From a checkpoint of a small mixture-of-experts model trained on Wikipedia: vocabulary 12038.
Below are experts of layer 3 (counted from 0) of a mixture-of-experts language model. Rows are named up (a neuron's input weights, with its number) and show model dimensions 0-127. Each number is 128 + 24 x the weight over its row's rms, rounded and kept within 0 to 255.
Before each expert's rows: a language model's description of what the expert responds to. This comes from a sample of Wikipedia text that the model never trained on.

# expert 55
Description: Head nouns after modifiers
up0 [142 112 130 176 139 149 149 152  76 123 103 116  78 133 107 116 152 113 104 138 107 131 142 107 115 141 160 128 104  88 126 126 116  89 145 111  97 140 147 124 148  80 137 106  98  96 110 162 117 107 147  86 135 172 132 115 179 140 152 154 112 140 142 108 142 144 133 129 110 117 113 150 147 157 163 132  93 152 117 109 135 128  98 125 127 141 134 100  90 129 127 130 121 140 116 125  95  91 118 152 130 138 151  92 128 136 142  99 120 123 176 113 119 122  94 140 127 123  83 124 119  90 136 170 114 177  70 106]

# expert 44
Description: Year and date digits
up0 [175  79 110 151  77 140 181 121 167 117 132 100 153 129 161 163 160 148 165 109  93 140 156 130  93 108 120 148  96 152 117 130 111 147 105 124 113 155 103 155 152 144 117  60 108 122 153 107 109 127 161 141 113 130 145 153 128 147  87 115 142 115 149 112 151 130 110 156 155 116  78 162 134 134 213 121  79 119 137 164  98 125 133 134 132 122  76 104 156 144 136 136 141 135 115 102 135 131 153 119 118 128 119 130 126 174 111 146 115 127 151 107 119 131 122 161 160 153 100  90 109 135 130 134 117 113 129 103]

# expert 31
Description: Digits in scores, times
up0 [133 128 118 171 148  94 113 122 136 117 131 112 167 147 112  97 101 138 121  99 125 110 132 150 138 143 133 152 186 142 133 109 171 105 139 137 131 163 184 144 136 103 172 152 117 122  85 129  78 128 158 138 131 120 109 117 126 142 137 150 124 149 160  95 111 159 104 116 141 125 112  85 127 122 132 136 113 135 144  89 137 137 112  60 148 112 136 118 105 108 119  97 144 116 108 131 127 111 137 100 152 161  77 109  93 134 106 156 151 121  95  95  87 122 148 130 146 116 125 140 123 141 141 106 114 188 163 136]

# expert 30
Description: Word and name endings
up0 [113 113 116 113 108 134 101 137  96 129 144 111 140 119 142 123 130 135 128 130 133 129 112 148 146 137  97 122 111 130 112 135 127 129 116 172  95 158  97 151 121 121 148 137 126 173  89 128  71 129 180 188 161 120 129  41 132 107  90 146  98 132 143 148  91 177 142 168 129  91 158 178 133 109 191 135 131 113  91 171 122  71 161 143  90 150 127 128 132 146 134 128 141 166  80 121 105 111 152 119 120 124 123 127 145 137 125 150 105 136 141 114 120 146 119 121  71 185 104 150 152 181 115 117 165 102 149 122]

# expert 11
Description: Word-final suffix pieces
up0 [162 146 155 174 125 107 162  88 115 180 175 147 122 137 137 115 112 125 131 107 123 152 107 126 108 135 161 165  97 118  69 123 109 111 153  81 151 111  75 141 113 155 119  87 146 129 147 156 134 110 134 158 128 134 129 151 124 129 128 114 147  95 148 156 119 153  96 114 142 144 129 146 149  83 152 160  98 146 157  73 146 120 119 138  90 112  90 136 104 142 154 122 120 107  99 102 152 163 159 129 135 111 151 100 130 106 160 156 121 137 151 149 156 163 132 155 133 107  96 159 111  93 114 108 135 185 136 107]

# expert 38
Description: Mid-word and quantity nouns
up0 [109 111 138 126 119 107 147 168 117  82 165 124 130 140 157  97 121 102 112 168  97 123 122 121 138  94 101 142 148  89 169 155 114 131 137 148 121  77 131 139 166 187 138 121 158 153 133  84 154 106  78 137 121 197 141 124 113 144 113 126 147 151 132 105 105 110  84 155 126 140  94 156 132 137 128 136 147 112 119 124 144 160 100  95 172 183 131 150 123 161  87 159 118 164 113 131 196 103 118 126 117 146  91 135 149 128 155 122 130  89 131 140 162 115 157 102 137  95 132 182 165  74 119 114 140 153 112 127]